python train.py --n_layer=12 --experts_per_token=4 --d_shared_expert=0 --normalize_top_k=false --routed_scale=1.0 --norm_eps=1e-07 --optimizer="soap_variant"
Below are experts of layer 3 (counted from 0) of a mixture-of-experts language model. Rows are named router (the router's row for the expert), gate (a neuron's input weights, with its number), up (a neuron's input weights, with its number) and show model dimensions 0-223. Each number is 128 + 32 x the weight over its row's rms, rounded and kept within 0 to 255. Numbers have three digits each.
Before each expert's rows: a language model's description of what the expert responds to. This comes from a sample of Wikipedia text that the model never trained on.

# expert 21
It responds to: Hyphens in compounds and lists. Hyphens joining compound words (city-wide, state-run, high-ranking) and hyphens opening bullet list lines, plus some name-initial word pieces.
router:154104105151136120172138141148127115145157114126093121059143110093177148136096132090123186137159136103099097111122117120095123100097114109175128093159133143056115162092091164171126166121130181106156130081109131073198096050132109092144114093104215143143122119144136160147174120097059197163101104172184083169199176170116157138085140196129161143135096162089120145149109122085125111160111096158077097098165073156137144157115147118149123104060085089208149084202168135145145106111103122080118111103150115118122174089088099177167083147150082086109128118164118121147125186104145096137169154131104091144148167139112114137131133178147113130113129088101134145149099095175187090085162
gate0:114122038165138077127109026092111141096111110094125123148098125129126084114138135162159143145047167130119119070130027163110100067105114082179133103103132118130114126112146080124148116130117153124104158177165177133108201126087132180118104178157126126137138195075148148100154192122121131132147066127131088131129154119128127136161130144089108137194126123098128125081140111127193150096152168211126156137131074100132118121116118147130131165081144161129100159145095158109144063154105147121143139108196093170113055094218015168129133117151098102067159095119149079111135141130119136084131085097159117098119151120141156143171168176127129141137115159126139144139120106117104126134133
up0:084110113206122136125114100116108159107088106093125138172086090163126101127122130160213152142133166132124096058126100127111145120109164079149122072098154121136168068121169064155136103098125127121076144157142127128113137127102121178134119158131144142177106180054135149089161185135113130121135100140169095219068142138133114127136153124109063126214129129131106115081131118156176122108163123170129153116163097179119131116134126167111115182120104113139076184118119140065129099130100166094114157056175144133109118129198098127135143120129082079063202012117138136071118125114151122159139154117140167060127146162153158129153148145159124140122107130204196136162130125152098103137130
gate1:131137127125175107194101125163101114140131070092086141071126174125090113170132114068134156106152108135099131136081134170196133096097110089128082164148094127208084134114069131142118134131133069131203125108174093124105129174199122125160182130160114090138145121137125141132206127083132128117127154133082105118161144143133128100121148127155109150098197183123113164145151072050118198149104127134099113140149118082148182141078135100125170153102122113127133190121129107079072137128137134127144052130140107071166139140147136084142115129122149161097056148058126078078188047120123101157059073190143115146126130136095127167132126186093113140128114122158124114134145122079136163116072
up1:140093124131073203140123133100132145119129149143110126150136110148143089108139119182136127142117203196124131119168131062142125171142128126124135152114142122082184135090198126150132124106109128117055114136117168087135134081046125126118128138144127151097136152122122123107102165117158125168146100112130117095136143128135112169137121059092163110131151114097159045126017150122124061107202129086120118124102152182131100057124157131151099114156127114137137103141104128146154098172085158102138244126180136154118028089073155159124143130133047134093206130183087128190104166123148132140148129092115115114128132108161126088132151067170067109116107130108130151134119174185103138129142
gate2:112131121138160148130102115111110084223130141104097145138103097127124129133123045133076115101116180115119139122138140113109106107124136181132082123165113129106141145151206117147123153123140137099178055122127126128162127101134153120164067135137130153150147133121177125041099110101087133111134133141134126138129124045152137125138098179134140143135117140139179103074161186082120108159094103096159213145114148099134174119132127181123164150137108112126037068161134137168128129086161178099134094161131154122088141134104027097100120124116017100156128140121129145120110113083189138145183094133123111110165058147113227107122168131141123205104131112125137107149112170192126066150119
up2:142137132080131106136167126123155181087148127133139122123142156158133140131148211128124131135137066149139098118133119163127186139128119099121221135127141092187127122108103175100122057149137082157105167130122126142067141161123127121078181120126124118099095129113075128228137161161135119130126130095099110147090136159061114150113160081128123123125126131052114154133132046161121130082131127160119084105131119128138108182126105125131083121140176191113209135133124110109141129151114075192129135108089090179138112121147195162153119126132207204110135121130127119115160126140085113114050183117131161130125172139133052139117074091148135033171085161186118137097132068082120178143112
gate3:107106156123125182011132124186091136132100135132108135164079111112118139155105062128085168230105157128099141083129115038120142116132112151122118129166112141142134157139082104149158147150092094109188183131125115156153122169082251080194095097123101145105174128129149158107130136073140130137170126140118152120164128138116106145109115121025105153105118175116116131133144179085131044150123095134143113186131116153107127202130116083147147146090152120079105076128083150139109114090105127129190113152101149119118102113124083053142139131177132126115143128119126123137128127099147080154178111127138128055104096133156196130133119152110118129130141136163081093125135176143116162182153
up3:108022114095150130046072122220113151064099150105039129190067102104122133126150116141043132158124187160095097122120099094157160096125131187095119128128099113157076146134107128118129155138087144130196157118115133150157121138097145124188066126104130158087150063150166129095107147093135116119173147194099218127139137187150122134132170127063104133123109151125162126158153127092108100132128149138127135208157079117137121154129116101112168126121117055124071125128104125139090129112129147077193130131125128101130159092118099047126121150131138055146130134135111157126115130139142119133168097097133127084114109111181151158143144173103130096120144163133143156125128170134127144192197
gate4:107088139094133165143065111153144120089056110129099085107091090110121097036147145112082078142136173128110168144093121123113134106093104106148137129143139124135081067140069157173106112139130118096049140074147144114124107135157119154119157137192088128166166133082134127129082142165099135112116108130113145024138152161124208156163134121131114087127119176125109144105138206106113192124170134107150108095102173175184152144143090139126119123177151188183141142167207147174132136132149134128121179126184081135199121069058134135129124126164111124106129146150206106114191118186121141112084140130120135114125076050114107146143132109152117134142105128184105132177131114120121112174170
up4:106044139129096173164105094133141093080061085134087090074080099128130075101130132144121095118133138119116131188110114126103138055085093102146136098138138116129116081150124151140111141118114094100041149073136143130108106130161096162111143130164128130143129164126101119113095146134113128147097131170102185077132187135125169165137126125117107076136133199128082178131093213100106159144173133122129127118109193134231148135143096125127117118151149161158122157135157185163127135132175141143119173126190106125184119147074137138131139106142121139108148154175165089098224104146140187130095146115134121089105099049100081112138135090154120105112122130169111127255134110120143115170169
gate5:125122151106208107147137133125119138170171113168191118162202116112128123125170010148124132138124161162161098136129119124129130094129144140123115097136115084062136156167126120143212120072042153126086150105133127113079152112135111128070148080160123104091163153127086149096113125120078079109149132077185177157129132121195140130113100129175074193164108144059081084135125136139145128144137130141115112112121139129143125094146167120097124058174120143123115096153148121162153193132179142143112083131083115130094064059137138146136105088051151144208134119126119070108117138083091149127124152107121122121138100182123066142128113123189165186083124172104148181153147129165135137148139
up5:158073100136147119126107138065095140177056137162095192107169143129102132134120153119140106126143145108130144130065159143120130182152076105110117143133090121114128121169111118160118156086113119109089103180127119129139134147100117109088086152106137191176136099104120121178151129214124134126145172072179117128141150191107173178127122139126139154108114098145117067143128122089116112111128138123219115125084120179077183109107138141074073060133131159198157169141140128127084134162141130149122120126169108130144088085120133160166082106131113153157136034217127148187169116179133124172185131127180083130120065122105134178141132188124119170122037095066085112127142134132109157155141
gate6:203094137133133112152150140126085167134156135186219103123154139145193136136123105115109145117075130132142132104101123151135146136121076120125098178120130061127124136136056087134142138052108129145150105138154142125165195139133167103126082115074177085093129167145129115128139100169097111085107164175133188166156132117121024156137255133140115144149122131096077130119120127108137111153106171139149179125122140153135123075094124136177108089065132179138125138105123085119114179146139165137139110095094133145126188163033109092190048104126141190124076126124139137132097097148140096118151128078141116164136092141172142124134079150102095130094106115154166206176149127110134127121128
up6:150067135144131118145174122162109218130133120159128120111114105164128128143117129132136158120088135130111127104115096136114122134127100052090076168118117066112104132168033069128112160105127124143151129167161138160155147141125221124134055110069192112094146129128137113127137128152115125075096191154186178146139123148111127153151231129102092158181126145119090105092147118123150100135105141148158100135097126123174170132059127129125129112122108135147074139120086053108068163131144195145128084125137124173150203171097094108218083116137128119132069116130140154148099092139151135125134113097127141157137096147203140101133055128115088127096102114202152165178169128129178136140163
gate7:126095121077152128111037124145132096154138157128135145126184163150130120130160120125123085169131126188132111094220119134118147130169083132137109107129117140124132149119126127201106128051137099189124080159113088140215146094131137107093164173176128120126088075184095155128146113108139132125093136164141130192108078209146054168137082125171132182143135132069147104195132111194129112120106112146131145119184138137123132121145125152125129114082065121165153116144135166117122108131115145098150133112136130120127165127072198102118117079118108153120142151116133119111115136151180115130115077095094165139076187172166154129016183120110108122099061140124128094150105231130134127123093
up7:143203156187090157126161126121116191120154132121091141114122137072142113123110129173105145105130125122106135164034188112138125064089110115124179148133108090144130164147053105068136103181106125103137157076179148127070108112075112115168071105125098134121143210070164084120126168138162116116139116097127121064136132065152166089146125112097130068117127073132124138078118149106132188134158164115128141149074108098127111142116107052175133129157138132087130135124108101127127127112129120143203127167113118183137069091127130153139130107111155102136112140076061149153146139133100188067152139133161103197194137104104090121140134117172137167133176098139095118119144029150099179090121
gate8:131093144100096123145199055121157133135115144148118094106143104095146085085106135129137105169144111126128149096147139127129129129136212125126131164129122124124171121126127125112089080053082091131040112138090128125178121134130063152123143134128119132138158097156140129063101114081136144156058107130059150064116130170120100137096131125222106088128138128128130125171129135161120103113251124156124119184173168134059128129136145141127136080135133151131113074150090227052174123113155120090164157151205137133075127099137158105139144071165214128087134124157136128127121141166177110144066137121109171131127063138107100145120075149144142137081121174165096129139096107091125128126128
up8:123160123148132145129127128115136163141095180108169137191117148130130135136130065120102129106174073121117092171133117118070109156112144124142137131115094130135086140065155133132061132217110116148136156091164169145135070128182181151170044103118148124128121088126135144191117128136081127130148157131135145146116120108102160121110111159120090134083134150153127136128130131133088124156074142054105142165139131147087126155127135115121091126210169123128118129129113111125124180109121129121078142129130129161127150237150117122182150134089159097234102102128157103145089097103126128100149129134099138073195150222176186193133084085068127073164124084104154055072184147129123130122063
gate9:144041149140166152124106101157189118180091140121100141092187129125132125134101145166121127145108141127127139080134077132125158117125137176141106020101118100149153133193161086148113125178187128172171123038098223108161103127105193126224102131073150049187133125150134144116080129151065125129140153143097155128140167146137126130151113161079121133146137149120114126082201140119122135156118121066103131186093124111118125135125127120144140147139115144141134119124125136132133118120123107135169124119154150049124114134134133104061105102097144077124169112182128139245167065125124163118099130136058135095100116144147156107097114154119128123112109125184128120162127221153154126121118
up9:093234121124072130131201155103073143102137093160202127129077124132119143151143113109133150127134111137120116178115163108130120125127125077123181184185135152114132111102110215101131128061089129063075155178123083134045157129148059133043126125154096163095108142097124127088144119106145111132114109107161104122092102118123083120089160127167134128091133091149143129128047129132141086097139116190129107084176144153126144126178129129162112119158152097102114114130125116107139124131189140119114175130128127186128116109119121139185156152166123140125081140113128117014107183140137133161158104128173102134164143122094077108159110097164112135149166206045149151099140058103120101119139
gate10:128166136129100118149087093147155131150103125107110164067114126155119132124131112118131138159242133129108100129090134111130156151164121128138126135134140047116191081111088090128111178162167109040101118155174126119113093114087114184156130092143121106189191128113145150147088130158155071146091148076188095125161112127097114055211160126164124165116175097152107141188098123125156128152122137136119109128129113189101094129120096155149017116102115128153148166110101121109127112125122106140148165105130149161149035119097131145131123131104102149073107177130176146108127131154127154130150126128126039119221127092189134118147155131106129176111165136135050151133155127154130071117059
up10:151090107142163136081165132063102143123118162162180083112139128128156132170124128130114168129036126116110131147163142137124156097062112172105114117132171181162142137175117150130140126085114152184094151125089134123140147089133157075086114127125122131094135107065146129071118145120124201070172064138060175145118129125155121140091130126123101125191114176120131096072154166106123137128162127138146174145117148112139205254149108141096195112133134150119099089126181118171106128108117146109175148132120141159132239109122066127117135079125172046141140116127111093075131147133141134086107130122161138159066119126126121131104115103181109098133084156098198131161066137089109146161140
gate11:061161112109131135141123183106141103127154142127104128127113121141096083130161121128150127110130124177141156080124183162096137147087147084131149118161135101159115106143114121098123157130152132228172136141087118131109152092132124160077164109169129134179167165112152143178128135203128130122083127226175136129129155109152074118132134104046140131134085127157132125143197078140138118129058132156123128088038130120081110141113125121073127158090078099163116128147197123128127113152115133100135099118129096180203131125113067155138175114207081156175113146132130167096155125126104148097104054159142154128028148094099114178157131133145096177116151149187131130103171180133117104047129
up11:219128139120125099134166081144079146142099071118166131116124097132130141119088156136121130114152140088135128163096054073165127096144119164144124180120139148124166142141140124130122139084118121106055084128144128137175122131101129113137058126128136142130112087140104135091163127065165098179145119068092136128088127151127171150128120166172141090156136163117114101061095165153141200153255134103140103144138123141144150082134127125147097125154121128090118148094042161120122171101137087127101141107116146074044126095141165090126123127109135136078160109129101140193118135179117127128121182083110116137190088151255122098124127086107158085156101077066130131167105123124127141147150
gate12:165125160137165105141137128105179100131171116138128093152147124149192114137139066102095141101092107126121120183142123179175112139155077185150134144118124143102172088207194150069113095121100134138116130169102109125093079131082149131125149138114155135132137194230106131124168166130121131143105167140098140155114126124153135095129145118132107143109121130105092090128143128161162134130124133145118116072128161102126126082132170136110168179126139129108041122133147154028126110114072089123120127174102027164128131121051105128107143188137133127132119066129205126116069125052128105153156200130213148062126162085134111131156149129134068128119171171119149116141187142118176153153165
up12:181119126125092082099131138128176121097115134099113130125155131136178122114132036123124156131144116125134071152116174102122230125170130166087173086095131070134156112148121126116188124137129098139127126117059151125160136130164136099101079107131130134122124053100096211137080116188131095136098128095147134125165126117149088156101149126206109181112125209162086153189165125118091134184104130120073167111128137129067038150157107129165115127126129148099138119118197088128111125125144154105173133088194187108163141131105135127107124125094205092142134101133147162120156089124185151116142153121125134126107028131128130141061092110132121129091120048156133160126128153149131075082096
gate13:160146119177073143099123091116116116167152108106106143101113104121111179150127139132179179135127123087134068113189135115099137157163123144114133197172113114086116105164224101145128120090111144107138094121112142094043122132133100136171114100166079135113109085125138173071143123147168159138170137171124147082180101088108134148101213142112132148094094128169128209125165153073076108129168135129131100104133108077124118156128139136133118144134153078150143094110185035150156132118142129123169118157171130103146076146105137124099147128115110160139221106152145159157111069006197128113169124122132127099078084075114125123131216109123117162127093121119130134122076121115145076128131
up13:153136120137114143095133118121132090181168113107129181146132104141133176134137136123138164145109131067137063117156117127098128208155114120106121163130106132091084123145221089129109173054109174080156133137080147082052107121146109142209089131118098153121063113080144152086140104134131187127188141152108124093138115120088150137099177140117134143104080123143121195135179130083090098151112128130119088088142154030111117150102132153143129136100185109188138114099197066202126140133138079137133117137123130102106118162132174118087131082141115128112218105139169188128082088055152153126220143129149106120112078071129145122139174128104144120146073128122131104105100130123165117114122
gate14:104136129104114116129122126123138043160222121048086119125151126074125000107122126113153121111207082124143078134125070135161078168132072112132137124136092082182186139133126143130124118111154116113127109098106107205146160109115097110135123125138134116162128109107131133144098163136115196114128082136129121145147124146152126113179125074048120151128194218131130124180106141134129140224128129092163106090142115139137148153169188105097144142133127136086149055158106083190136131128120118094148150112129152118165111147136135105162132099162117125139077138111129148125144121112115073141119102131156130153129142096107118141073161117147127131133188080115114105176121129108127231114183
up14:144123127148129144119135137159112169119064134205199130129111148188130255153113101138107129155068161110124161130134200089080167122093179144124123166106174177065084134089176105130144139166090143155139132170144119077124095184168134120108143139114100131074144122137113132121187103101142081152133180121135137114116131106101132145127129157221161124143061096132148136109157106116106110054093151151097138144126129108110136092100091165156081124107128119136125171087142164114115118132144139139113112184112128143085135123114125132077118153063143152124198096143149121153130139125160146108128144140095122037119104151142169100149104145116153116120050132117152162072127109150133020131059